From a checkpoint of a small mixture-of-experts model trained on Wikipedia.
Size: 13 layers, vocabulary 49595, 75.7M parameters.
Experts: 64 experts in each of 9 layers, 32 SwiGLU neurons an expert, 6 picks a token, a softmax router, a shared expert of 128 neurons.
Training: a variant of SOAP for the experts, 3021 steps.
Below are experts of layer 6 (counted from 0) of a mixture-of-experts language model. Rows are named router (the router's row for the expert), gate (a neuron's input weights, with its number), up (a neuron's input weights, with its number), down (a neuron's output weights, with its number) and show model dimensions 128-191. Each number is 128 + 24 x the weight over its row's rms, rounded and kept within 0 to 255.
After each expert's rows: "comes after" lists some tokens at least twice as common just before its tokens as in all text. This comes from a sample of Wikipedia text that the model never trained on. Tokens count by the router's weight.

# expert 29
router [134 114 163 132 150 146 126 141 132 106 169 115 120 125 115 108 162 140 116 125 148 121 147  92  87 160 109 108 110 141 135 131 129 109 101 125 126 164  94  92 122 107 106 136 106 130 176 118 136 106 141 133 162 144 109 141 137 142 102 134 140 165 115 125]
gate0 [147 121 147 135 104  97 106 139 143 154 106 134 153 128 152 102  89 106 163 110 139 123  99 149 106 132 156 117 128 145 117 122 121 103  88 106 112 165  95 125 113 139 117  98 130 102 138 137 132 138 135 145 136 131 152 101 121 154 136 135 121 133 115 125]
up0 [112 122  88 109 107 145 172 121 153 116 113 139 126 117 126  91 128 166 102 148 131 147 127 114 194 139 142 132 123 110 160 145 116 135 143 125 153 147 135 144 126 125 113 146 139 172 129 116 109  99 167 114 122 124 110  84 122  87 105 138 112 127 130 162]
down0 [119 170 130 114 132  77 124 119 112  83 108 141 138 173 121 106 148 141  50 134 154  93 149 159 131 131 130 130 163 117 136 140 108  77 140 130  89 102 121 118 121 113 133 151 116 206 120  95 143 146 124 146 116 143 116 124 135 126 145 105 166 114 104 120]
gate1 [123 121 104 112 180 122 116  97 167  93 142 139 102 148 134 134 138  73 110 119 177 177 122  79 120 136 105 139 135 126 153 107 128 103 150  99 127  90 128 128 136 133  99 125 121 152 116 141 131 137 129 153 103 163 112 155 141 123 177 144 142 179 187  98]
up1 [156 193 152 141 104 156 155 127 104 145 136 114 139 109 116 125 119 159 122 136 119 115 128 186 168 127 150 146 118 147 135 156 131 127 132 149  98 160 138 102 168 127 123 118 147 139 110 145 148 143 132  66 102 103 121 117 137 130  87  97 115  97 126 131]
down1 [144 167 128 202 123 136  97  98  79 112 169 142 156 183 141 100 126 132 146 168 125 114 110  82 119 129 110 158 152 146 143  96 103 133 139 179  95 130 133 126 112  94 140 153 103 168 111 104 115 131 133 153 157 142 137  86 125 148  74 128 131 122 122 118]
gate2 [109 103 140 111  87 133 141 115 134  89 118 167 121 193 116 115 124 128 113 143 160 137 126 103 132  68 133 121 152 139 136 153 140 136 128 118 114 122  81 136 139 118 145 107  92 106 120 113 102 151  94 121  57 147 139 113 133 109 107 136 148 131 130 193]
up2 [127 105 131 114 118 131 146 118 155 130 107 132 115 144 159 124 125 126 133 139 145 167 117  83 116 122  98 134 133 124 146 136 129 142 157  95 130 128 125  90 110 104 125 140 125  76 102 126 121 145 146 157 118 152 117 150 151 119 155 126 129 104 135 135]
down2 [125 136 120 144 147 123 146 148 108 110 102 110 124 117 167 126 127 111 134 153 138  79 116 118 114 109 145 112 145  99 142 152 115 129 114 149  70 135 137 154 110 125 152 141 140 152 105 104 105  81 102 119 108 141 122 114 135 138 131 113 114 127 147 121]
gate3 [110 115 132 128 122 142 134 166 133 152 114 135 147 177 164 190 123 150  98 156 146 160 118 139 164 122 141 135  72 112 155 127 106 142 147 120 133 164 133 125 149 104 134 130 115 115 126 150 102 107 126 128 124 159 131 131 120 128 116 140 148 120 122 154]
up3 [138 172 121 121 135  97 143 111 120  94 121  78 110 101 114 117 103 126 174 119 122 107 129 121  98 133 132 167 157 145 104 103 128 127 106 154 105  85 120 123 119 123 122 110 159 161 116 122 160 151 139 108 147  61 124 136 129 133 150 121 140 129 144 115]
down3 [129 104 145 104 131 117 144 120 123 173 175 159 154 130 120 152 138 124 141 170 122 102 115 135 160 117 137  99  73  91 157 148 170 140 141 143  99 160 138 140 154  92 109 139 156  88 105  98 148 117 134 155 152 151 159 121 101 135 122  99  98 137 160 187]
gate4 [135 146  99 132 161 124 159  89 140 132 122 121 109 209 121 120 175 157 116 147 157 106 123 111 122 129 131 166 116 108 150 116 118 131 101 160  87 129 118 115 118 132 115 145 128 163 133 154 115  87 150 113 106 139  87 152 131 126 190 137 136 126 160 134]
up4 [ 69 122 100 132 113 155 116 146 111 118 117  97 132  65 135  77 124 101 146 113 142 171 155 139 112 107 155  77 156 124 124 121 126 148 131 111 131 114 128 157 138 170 142  97 158 115 107 138 127 156 126 129 122 110 175  89 123 116 119 136 125 133 126 141]
down4 [161 104 115 155 148 145 116 112 118  96 160 139 112 114 129 130 122 136 138 126  96 147  94 138 131 161 104  85 110 122 124 117 154 138  96  94 119 144 102 137 102  90 149 110 131 142 134 136 114 111 135  99 131 138 127 120 116 153 117 122 181 135 107  91]
comes after: ".", ",", " of", " to", " for", " with"

# expert 42
router [107 105 130 103 146 125 109 157 110  94 160  98 122 155 117 117 147 149 117 138 141 152 185 136  62 113 123  98 139 156 136 118 111 140 139 136 119 160 109  57 161 111  73 153 124 103 180 130 156 108 152 115 128 108 108 142 141 143 128 147 133 212  96 106]
gate0 [123 160 121 156 137 100 110 122 102 104 140  90  93 102 134 132 143 120 126 112 139 189 132 168  75 117 181  99 124  86 133 106 150 119 117 135 140 153 134 115 105 189 137 112 165 125 135 137 132 134 116 140 136 125 120 131 133 129 172 134 115 171 137 136]
up0 [137 125  88 136 119  96 103 109 106 163  96 134  77  93 106 148 131 161 146 127 134 129 120 151 122 155 157 104 152 128 152 146 141 115 134 145 164 180 139 146 106 126 113 134 147 111 121 143  88 162 100 150 102 129  98 102 116 141 143 138 108 136 113 128]
down0 [123 144 158 157  92 114 125 124 118 202 132 122 119 102  91 184 125 132 144 140 119 131 112 108 107 139 112 122 147 125  76 131 110 127 162 100 145 108 112  98 127 107 127  85 127 145 113 136 135 110 193 155 154 109 123 122 150 160 141 130 142 122 124 124]
gate1 [137 163 133 102  91 129 165 122 131 165 130 149 138 104 110 170 152 115 130 103 121 112  95 154 128  76 139 137 135 103 186  97 135 117 115 154 113 121 116 137 137 132 105 132 161 121 109 112 120 104 145 136 119  87 126 147 136 136 129 140  87 124 114 137]
up1 [132 121 183  78 147 109 133 128 156 113 130 153 130 128 112 173 125 108 114 158 148 115 112 132 155 132 116  99 207 146 144 114 137 117 135 209 111  87 117 139 155 113 108 122 156  98 127 112  94 128 115 113 134 100 109 172 131 121 112 139 131 129 125 128]
down1 [ 99  94 123 111 110 128 128 202 112 101 123  91 122 203 120 144 167 121  88 181 124  89 132 143 132 115 168 119  65 152 108 110 133 188 123 101 124 102 156 133 154 114 119  95 115  82 125 170 140 184 120 155 127 140 120 111 130 131 128 119  93 141 156 183]
gate2 [159  96 134 107  99 119 110  99 115 139 115 146 178 153  95  98 145 147 169 108  85 151 136  99 127 101  96 113 137 149 162 161 142 143 127 122 117  79 170 141 144  67 143 106 141 124 115 139 140 117 149 114 160 108 102 138 145 161 120 133 124 106 124 156]
up2 [105 156 181 155 132  98 151 145 126  88 141 143 113  96 132 141 143 112 134 148 117 128  83 154 180 144 116 112  98 126 122 128 111 121 105 169 112 115 116 114 118 150 140 138 126 123 164 135 106 206 170 198 127  84 143 110 130 104 127 168 168 159 141 123]
down2 [110 145 130 111  96 117 129 130 112 107  77 124  98 101 168 135 120 173 140 125 159 134 124 177 139 118 125 129 146 146 101 173 141 153 110 128 110 127  92 146 125 157 129 100 153 119 155 146 150 122  99 165 121 149 136  82  48 119 162  95  99 106 166  81]
gate3 [111 133 135 108 131  80 171 140 106 114 117 133 163 119 125  77  98 136 111 143 130 128 142 171 104 121 167 121 115 159  96  93 120 137  79 102 133 110 147 129  84 126 122 144 126 160 164 132 180  75  99 101 148 126 139 138 118 108 163 149  86 154 170 127]
up3 [122 113  84 117 146 170  68 139 156 145  90 112 105 113 146 168 132 156 155  95 131  98  85 100 166 171 115 166 113 141 121 113 138 112 130 108 108 133  97 112  93 156 184 161 176 116  81 131 112 162 116 119 128 125 166 105 162 131 141  98 144 102 125 128]
down3 [ 95 128  87 122 118 126 123 159  91 190 123 109 108 165  92 147 117 119 136 133 106 152 134 110  98 146 109 112 123 154 118 123 168 142 154  92 132 114 177 131 116 112 151 128  94 137 124 190 129 152 122 153 164 131 106 106 134 127 142 125 135 144 118  85]
gate4 [148 133 151 112 134 137 146  94 120 152 103  87 122 106 140 115 129 156 128 123 140 130 139  94 161  93 132 158 150 125 124 144 137 176 110 126  99 147 102 152 149 109 144 151 160 136 128 107 146  99 119 115 120 128 178  97 109 191 111 159 102 112 115 151]
up4 [ 97 131 128 154 138 137 137 163 175 135 120 143 145 143 132 136 116  99 128 145 109 145 110 171 145 112 139 110 112 115  98 122 138 120 121 173 144 132 146 113 118 136 137 112  96 152 121 109 124 133  80 165 133 119  94 131 137 100 160 123 182  68 138  92]
down4 [161 114 109 112 166 126  95  85 143 125  95  99 133 157 158 140  87 139 131 125 126 112 124 112 152 108  86 121 156 125 107 130 148  79 129 156 120 156 185 136 143 122 162 132 110 135 136 157 135 130 126 173 115 137 119 111 131 120 116 112 101 117 116 143]
comes after: " in", " |", ",", " of", ":", " the"

# expert 21
router [120  96 158 137 118 165 114 134 119 146 132 114 159 183  98  98 148 132 131 125 145 124 136 129 120 141 119 107 143 135 149 117 121  87 100 137 120 170 103  98 124 124 115 151 123 113 145 112 157 104 163 140 128 160  86 130 114 119 140 148 143 131 112 130]
gate0 [148 138 161  79 113 165 139 119 158 168 185 110 147 149 106 102 104 123 162 146 115 117 127  76 123 131 136 145 131 113 132 130 176  77 103 137 135 157 133 140  98 146 138 155 113 146 138 102 142 129 123 153 138 175 134 108  92 122 163 146 173 153 107 133]
up0 [164 128 150  92 152 155 143 140 151 149 144 130 145 117 168 140 159 136 100 103 107 131 129 125 126 117 139 134 147 101 123 129 102 138  82 142 106  97 157 128 182  94 131 139 117 129 116 144  71 139  85 191 176 139 100 132  80 110 122 138 160 133 132 139]
down0 [131 112 115 140 102 156 125  99 123  96 103  96 102 133 136 185 157 101 161 125 160  91 114 114  91 143 148 107  95 140 119 101 123 145 136 144 112 131 153 146 127  99 180 101  89 175 132 126 149 157 127 117 142 170 145  86 110 106 120 109 123 119 104 138]
gate1 [137 124 152 129 132 124  77 169  98 142 190  97 158 146 152 155  80 127  94 127 148 159 147 115 156 149 129 112 112 115 144 148 129  73  80 141  94 126 101 126 106 167 144 195 156 173 151 128 149 136 124 120 146 116 171 122 125 142 128 148 120 100 125 108]
up1 [132 130 126 123 147 124 122  90 119 105  59 136  88  97 136 113 166 111 124 144  81  98 143 123  79 122 125 125 159 117 103 125 143 149 198  80 151 142 158 135 155  66 112 113  80 128 107 132  73 129 100 161 150 116 117 142 130 108 154  73 145 130 110 145]
down1 [160 118 138 115 149 128 167 170 131 113 127 129  77 142  94 122 134 100 132  85 117 101 150 102 109 137 134 123 134 120 109  93 158 159 148 128 176 183 115 173 155 128 123 147  89 136 126 126 130 139 113 134 166 132 109  97  85 101 107  89 136 120 128 118]
gate2 [122 101 123 141 150 129 139 124 136 166 141 125  72 201 104 118 114 146 124 110 129 168 116 136 170 174 134  98 108 164 136 129  95 156 133 120 148 162 143 127 138 121 167 124 117 129 131 128  97  96 126 141 119 115 143 154 115 112 113 172 128 149 128 113]
up2 [104 120 128 155  90 166 157 107 106  90 148 131  85 137 145  98 106  82  97 139 128 154  94 125 145 125 116  98  83 145  94 133  60 128 133 127 119 124 173 124 116 140 119 117 115 116 108 133 136 132 127 138 147 115 176 123 122  93 121 153 105 113 131  95]
down2 [159 135 149 126 138 123 117 139 139 116 135 114  94  94 155 140 151 137 131 155 143 117 115 129 143 107 149 144 147 128 117 135 117 192 127 148  91 136  93 149 117 178 176 108 169 103 117 101 128 155 144 148  96 120 146 131 138 104 121 145 132 149 151 144]
gate3 [187 108 120 109 121 137 101 185 129 186 131 128  97 160 141 130 139 130 133 152 127 111 138 167 116 176 173  90 163 104 118 127 115 103 163 115 107 166 120 119 123 137 119 115  77 134  97 115 118 154 101 160 123 105 138 163 123 136 147 115 107 168 133 119]
up3 [172 143 110 109 148 140 129 134 146 146 130 110  95 121 120 137 109 139 108 176 149 156 133  78 182 134 134 164 130 127 105 129  94 123 116 157 108 130 102 147 129 107 110 138  86  98 105 141 130 154 123 163 181 105 137  96 112 113 136  97 125 120 126 118]
down3 [137 145 120  92 127  87  90 154 134 150 135 144 132 120 112 119 115 168 127 116 130  97 124 134 120 133 113 129 119 179 111  78 128 115 162 159 162 153 110 120 125 154 125 104 161 103 138 126 100 118 127 141 130 141 139 137 122 139 141 108 124 107 100 118]
gate4 [ 66  58 135 141 126 133 153 149 150 102 150 110 144 150 167 160 125  98 113 112 136 103 141 153 134 119 138 134  84  85 145 164 161 118  92 120 137 111  57 134 108 145 149 174 133 129 127 123 118 119 102 108 182 135  94 107 150 166 162 170 130 105 127  87]
up4 [162 152 153 110 140 145 117 105 112 119 155 153 131  63 122 108 139 145 164 156 111 121 135 146 140 119 138 108 157 130 123 102 110 111 132 141 139 154 205 174 139 124 109 113 118 128 130 119 107 145 140 141 113 119 178 130 111 141  60 112 122 128 114 153]
down4 [176  96 124  94  58 101 100 137 131 172 143 127 153 105 110 101 119 154 125 116 129 154 139 108 146  87  81  93 105 100 107 100 144 166 137 177 105 131 146 121 112 145 138 135 104 137 137 155 145 105 114 127 104 116 160 134 133 121  93 141 140 179 141  98]
comes after: " as", " is", " was", ",", " a", " and"

# expert 40
router [ 99 113 111 144  99 140 138 140 129 118 136 103 108 119 125 109 137 159 139 107 123 138 194 115 106 136  94 131 115 164 124 113 117 143  89 126 134 135  78  92 135  84  91 163 105 158 168 129 118 115 159 119 140 148  90 110 141 165 124 145 152 152 110 145]
gate0 [131 128 135 183 118 140 124 127 136 145 138 117 106 172 140 109 101 107 151 139 137 109 128 104 138 118  87 117  98 129 136 107 115 135 164 154 101 156 132 146  99 149 105 116 132 125 128 103 185  80 117 127 123 122 106 129 113 154 113 116  92 127 121 145]
up0 [120 125 129 170 121 140 113 126 120 141 149 119 131 157 134 127 102  86 114 151  96  87  90 119 151 103 116 137 129 164 107 114 129  97 146 165 118 135 110 148  73 146 114 111 126 125 193 117 168 106 112 130 129 115 148 144 122 138 137 125  89 155 146 146]
down0 [161 124 121 140 111 150 181 128 123 152 135 123 143 193 149  96 112 153 111 141 109 180  89 120 147  89 102 132 147 126  84 148 103 130 126 140 170 169 143 102 117 124 129  86 148 138 111 109 133 147 120 112 137 110 142 153 154 161 147 134 141 136 122 172]
gate1 [116 101  94 166 100 102 139 114 146 167 122 115 132  83 135 126  84 130 171 111 156 148 182 139 155 122 106 140 102 130 110 123 152 154 121 125 121 139 110 144 135 102  99 129 123 154 122 114 121 103 166 147 135 123  85 132 105 129 138 102 149 123 121 143]
up1 [109 137 127 118 212 124 136 134 147  61 113 162 120 141 114 132 131 113 139 102 116 111  79  98 105 170 124 147 127 126 129 147 138  71 118 128 150 107 145 107 119 145 184 138  98 146 132 194 113 143  95 156 147 124 148 141 134 112 124 116 113 106 146 129]
down1 [133 120 102 144  92 125 136  80 112 174 127 150 130  98 162 129  98 144 155 136 142 145 188 150 153 106 114 128 110 144 114 126 111 181 136 125 120 138 103 170 133 104  80 148 163 128 136  88 110 103 160 148 121 149 105 106 149 137 146 125 153 118 116 110]
gate2 [173 148 135 117 171 123 156 116 121 159 142  76 155 136 148 135 149 125  86 140 134 104 104 127 131 105 120 125 159 166 120 154 102 125 104 140 140 168 137  73 108  79 133 116 138 118  94 151 181 131 122 105 132 129 138 128 108 121 160 130 100 139 180 153]
up2 [150 117 195 132 115 112 133 116 111 172 163 151 131 156 124 123 155  97 129 164  89 138  74 159 156 183 144 156 156 152 153 145 118  66 119 109 126 137 131 114 133 111  84 116 126  99 125 133 188 113 111  94 119 140 127 120 109 127 142 138 101 109 121 140]
down2 [ 68 104 113 148 142  99 136  97 131 141 120 105 105 123 136 155 111 113 122 141 140 123 134 114 125 129 124 115 123  80 141 102 154 147 122 129 182 127 150 155 148 115 130 139 173 129 123 134 183 143 135 188 164 143 107 147 127 166 147 114 112 122 117 143]
gate3 [103 119 122  97 143  75 131 131 112 104 129 131 127 171 149 138 102 124 148 166 113 171 143 145 155 113 127 105 102 186 135 141 141 145 152 163 112 130 137 154 127 101  89 135 112 118 104 148 122 126 105 115 100 142  92 136  84 134 146  99 165 137 127  84]
up3 [174 100 140 157 158 119 117 110 117 132 140 130 102 131 128 129 145 116 134 103 172 123 102  78  98 123 104 134 157  91 101 136 117 117  97 147 160 119 145 117 117 156 177 175 169  98 126 152 167 119 121 147 141 148 192 128 138 122 105 163  97 106 116 140]
down3 [ 99  98 137 131 113 100 109 142 145 121 119 119 122 137 117 149  94 101 140 118 190 113 123 121 101  97 109 114 138 143 138 153 180 123 123 158 114 125 113 117 129 137 136 112 116 181 111 156 160 140  95 141 136  76 130 156 144 127 115 131 146 156 116 141]
gate4 [107 138 132 147 114 129  92 182 120  86 106 117 146  92  91 164  91 152 117 127  86 156 147 193 127 130 175 134 127 161 158 145 137 166 132  99 138  89 131 156 165 130  93 136 112 150 111 130 150 158 126 137 142 146  99 123 151 120 100 101 144 132 135 144]
up4 [115 124 209 137 119 131 124 156  91 117  83 149 132  80 140 118 110 148 111 189 113 143  91 140 128 148 150 162 142 143 129 110 128 148 152 169 122 112 101 104 111 149 113 142 129 144 122 111 154 161 148 119 147 136 124 145 146 156 106 133 110 129 151 199]
down4 [114 136 113 119 113 133 110  98 151 141 134 174 112 149 126 139 111  91 119 106 149  94 121 125 152 158 111 131 166 116 117 128 124  97 110 123 112 119 103 118 125 148 125 122 159 133 113  99 130 144 105 120  76 133  64 105  76  84 115 140 131 151  83 126]
comes after: " the", " of", " The", "'s", " National", " for"

# expert 12
router [114  93 158 140 141 162  79 154 128  79 134 139 126 141  87  92 156 157 124 107 176 107 174  90  91 159 121 130 130 149 163 105 132 176  93 124 136 159  95 114 153 113 119 150  85  94 137  97 132  88 136 135 135 143 119 115 135 148 122 135 149 137  87 120]
gate0 [163 119 143 136  99  90 152 106  98 129 164 119 100 128 136 128 111 127  84 101 138 121 160 100 133 143 120 120 103 157 114 124  84 170 158  95 130 130 103 134 138 110 109 102 152 195 122 164 137 149 124 157 144 151 170 171 108  98 162 115 131 126  84 141]
up0 [111 149 102 122 145 144 138 124 131 117  97 118 127  98  75 127 113 124 134 106 121 112 129 163 146 125 126 125 136 155 134 130 141  99 117 137 130  91 153 147 102  77 146 109 127  98 161 110 140 132 112  99 126 145 119 109 138  87 121 131 144 146 135 127]
down0 [125 127 117 127 109 130 123 156 132 149 154  75 118 130 165 141 136 161 176 100 130 129 146  54 120  87 119 130 147  89 155  99 104 132 105 124 143 105 117 108 120 103 153 117 150 107  57 107 132 117 111 129 101 153 118 122 164 125 101 166 151 120 164 125]
gate1 [ 99 124 159 110 125 161 140 157 120 156 134 160 131 160  67  93 130 143 108 149 144 102 166 133 111 180 106 123 147  70 142 133 137 166 148 125 148 176 121 117 165 127 126 177 132  66  92  74  99 129 143 132 133 156 135 108 124 173 125 141 102 126 122  95]
up1 [126 133 157 110 126 152 139 147 185 183 132 135 112 153 102 116 109 111 122 126 112 117 138  72 115 144 106 148 149 110 152 142 133 135 151 101 153 133 104 129 159  92 156 144 114  69 117 152 111 150 130  80 108 146 133 124 126 139 122 155  94 122 160 105]
down1 [109  94 129  90 140 177 123 114  93 107 131  95 128 171 114 133 121 149  75 110 138 192 126 208 134 108 139 149 138 136  95 107 147 124 116 179 125 107  87 142 113 144 193 146 163 131 111 130 129 156  80 146 100 148 150 108 101 114  88 108 117 145 136 150]
gate2 [ 77  90 147 155 167 116 135 143 137 144 101 124 133 118 132 133 148 116 124 119 163 125 114  96 100 160 147 149 161 105 102 108 130 175 125 128 110 129 135 121 159 156 103 142 142 153 137 124 111 128  95 133  88 130 147 134 113 112 136 122 151 109 129 157]
up2 [112 124 154 136 142 148 170 100 112 114  83 117 122 145 150 185 137 138 162 118 133 150 114 150 110 125 147 159 100 123 134 114 106 169 133 160 155 126 147 111 136  81 128 172 129 117 123 125 156  96 121  95 140 106 108 135 124 113 112 119  87 126 105 106]
down2 [147 142 114 127 156 159 114 123 139 109 104 133 115 137  88 151 105 109 126 148 105 133 151 160 104 181 107 170 144 150 123 145 154 186 117 101 129 150 131 118 135  90 128 182 130 111 126 139 104 139  90 122 129  80 115 111 164 118 132 104 144 112  94 115]
gate3 [ 99 115 124 118 156 126 133 126 129  98 125 125 159 137 122 128 125 121 147 105 106 109 138 129  62 148 117 136 145 115  91 174 158 123 137  74 159 107 130 179 156 166 125 174  85  93 137 108 140 119 129 114  65 117 108  93 122 164 155 107 136 160 124 134]
up3 [183 140 115 133 136 118 138 114 145 150 160  95 133 137 158 150  69 155 123 156 127 178 117 139 154 116 181 158 112 150 161 111 123 112 117 143 121 147 148 108  82 125 121 101 150 112 129 143 141  96 107 148 145 128 143 166 134  67 109 126 138 130 138 130]
down3 [123  83 170 140 110 137 104  90 134 134  93 126 111  86 116  77 134 117 151  88 152 127 141 131  69 106  94 103 144 165 102 150 143  97 155 128 125 118 142 134 140 121  99 137 146 100 137 126 146 127 113 100 161 107 135 120 118 162 142 162 171 131 143 107]
gate4 [113 126 125 131 110 123 133 125 149 133  96 109 126 149 120  82 113  88 139 110 121 149 127 133  95 130 144 110 163 176 138 163  88 136 119 163 124 128 147 133 133 149 175  95 122 110 180  72 145 110 159 126 108 142 172 121 120 162 168 143 128 144 144 157]
up4 [143 137  97 142 149 118 133 139 108 148 167 140 132 101 140 167 159 145  93 139 159 145 113 127 202 136 100 123 116 101 147 116 168  79 165 100 126 112 103 126 133 108 141 148 115 148 101 175 101 149 128  91 150 126 122 135 138  75  83 131 141 104 122 159]
down4 [ 96 140 122 146 103 184 103 142 161 114 128 155 138 125  97 159 134 132 116 120 117  87 175 113 103 134 135 101 100  68 129  93 180 152 194 151 114 147 139  95 115 109  93 128 174  92 146 146 143 137 144 147 159 140 110  85 131 121 166 115 117 152 121  86]
comes after: " a", " in", " on", " of", " to", " with"

# expert 23
router [147 117 139 107  98 142 102 180 112 105 125 131 116 150  93  99 147 150 113 116 144 141 153 113 117 102 108 106 140 116 156  92 143 140 123 156 104 135  91 103 168 103  81 143 141 104 165 128 128 102 148 141 117 158 118  95 124 143 116 108 162 145 121 137]
gate0 [149 122 120 132  64 142 156 145 136 132 131 178  80 116 134  87 122 112 116 168 140 133 126 111 141 149 113 122 137 172 129 146 118 101 143 142 108 141 134 104 130  74  85 113 162 134 114 117 154 118 133 110 176 162 115 109  98 183 130 143 154 119 162 131]
up0 [145 180 132 146 148 139 117 120 132  91 118  93 164 109 141 172 125 133 129  93 144  95 128 137 125 137 146 145 158 117 122 116 117 136 111 129 119 118 132 136 151 162 183 146 122 145 151 124 119 141 125 136 107 126 146 132 125 107 117 118 118 115  99 126]
down0 [145 124 110 101 153 148 124 113 108 107 139 155 148 148 128 142 159 127 120 125  75 109 112 142 111 122 123  92 118 117 106 138 143 101 110 100 139 156 150 103 116 100 118 146 115 126 159  73 114 128 146 132 166 172 134 152 130 145 126 150  81 165 117 152]
gate1 [ 91  84 147 144 171 127 137 139 126 143 139 151 123 120 126  89 141 118 155  97  95 123 121 164 121  90 112  99 104 136 129 100 160  81 138  76 108 105 122 135 125 117 135 130 113 176 112 136 117 117 121 134 109 132 141 114 133 161 128 142 123 163 124 116]
up1 [ 81 157 164  96 124 126 156 165 108  63 111 129 125  58 130 183 111 129 143 121  99  86 121 151 119 141 169 163 114  78 128 134 106 126 141 102 123 152 125 153 104 143 108 101 123 137  84  98 126 152 130 130 139 101 121 134 164 148 124 145 163 143 147  92]
down1 [119 129 131 116 159  97 105 125 131 107 171 134 134 117  86 138 144 123 153 137 139 108  96 123 152 124 132 129 185 121 128 133 174 117 144 100 116 114 131 136 126 127 123 161  70 122 109 121 108 120 167 138 139 174 164 129 115 139 120 120 124 149 118 129]
gate2 [136 143  80 111 123 150 115 169 176 154 120 135 133 143  75 177 107  95 119  98 166 130 168 135 105 122 128 128 145 106 152 123 144 146 121 143  96 115 163 137 134 128 112 151 131 105 157 131 126 125 106 123 128  87 160 131 167  79 155 133 166 170 144 115]
up2 [ 94  79 141 136 104 149  91  97 105 106 142 106 116 147 165 122 103 139 141 153 116 128 111 134 133 140 131 139 121 145 130 148 133 140 154 110 126 127 145 144 135 171 143 134  81 158 130  89  89 158 145 108  95 162 120 159 103 147  97 126 123 120 118 163]
down2 [ 97  98 113 143 119  94  82 123 136 163 135 152 128 158  99 155 147 117 131 116 143 132 105 132 115 171 166 168 151 122 161 141 137 147 137 148 143 140  92 118 139 146 158 147  99 174 105 152 109 127  83 138 155 115 105 148 150  92 114 149 128 155 119 136]
gate3 [151 121 147 114  94 130  96 147 160 154 147  81 157 138 101 124 106 141 135 135 136 125 137 131 146 116  87 148 105 119 147 141 125 121 121 132 169 129 131 134  97 117  91  90 161  81 104  97 131 159 139 137  93 145 157  86 148 128 155 132 128 110 123 130]
up3 [123 115 154 123 127 110 132 110 131  68 128 114 149 104 126  90 128 120 127 132 111 122 150 108 170 132 100 152 121 183 140 146 100 132  95 102 119 154 155 151 122  64 133  72 102 129 154 158 121 123 122  91 138 101 116 157 159 140 123 122 167  73 154 125]
down3 [ 99 191  97 134 108 123 106  87 142 137 133 102 154 114 140 147 115 165  92 106 108  95 136 141 143  99 103 135 157  98 169 119 128 115  90  99 143 143 150 110  95 133 129  62  76 185 120 131 102 137 139  98 114 118 147 107 100 152 118 139 113 137 127 137]
gate4 [177 124 152 148 109 139 124 113 128 103 133 104 110 122 176 152 119 179 138 136 152 117 105 156 120  93 111 123 134 170 133 155 132 133 118 117 171 110 120  83 164 127 109 132 136  91 100 113 110 154 178 159 116 107 115 156 144  86 158 135 141 122 141 138]
up4 [110 180 150 136 147 124 121 167 114 163 123 124 161 172 189 137 129 107 132 129 144 145 138 159 161 145 119 116 163 110  92 135 124 129 183 145 131 153  84 145 162 158 109 140 108 163 151 112 130 137  80 141 103 132 111 151 130 128 160 155  96 152 126 181]
down4 [124 190 152 148 184 142 118 146 149 130 162 137 134 144 153 169 161 123 143 109 125  96 114 138 102 120 155 157 119 118 105 147 143 123 139 116 157 136 126 138 139 102 108 145 103  73 156 100 165 134  82 159 116 127 127  72  97 129 118 116 125 163 135 124]
comes after: " (", ":", "/", " \"", "N", "–"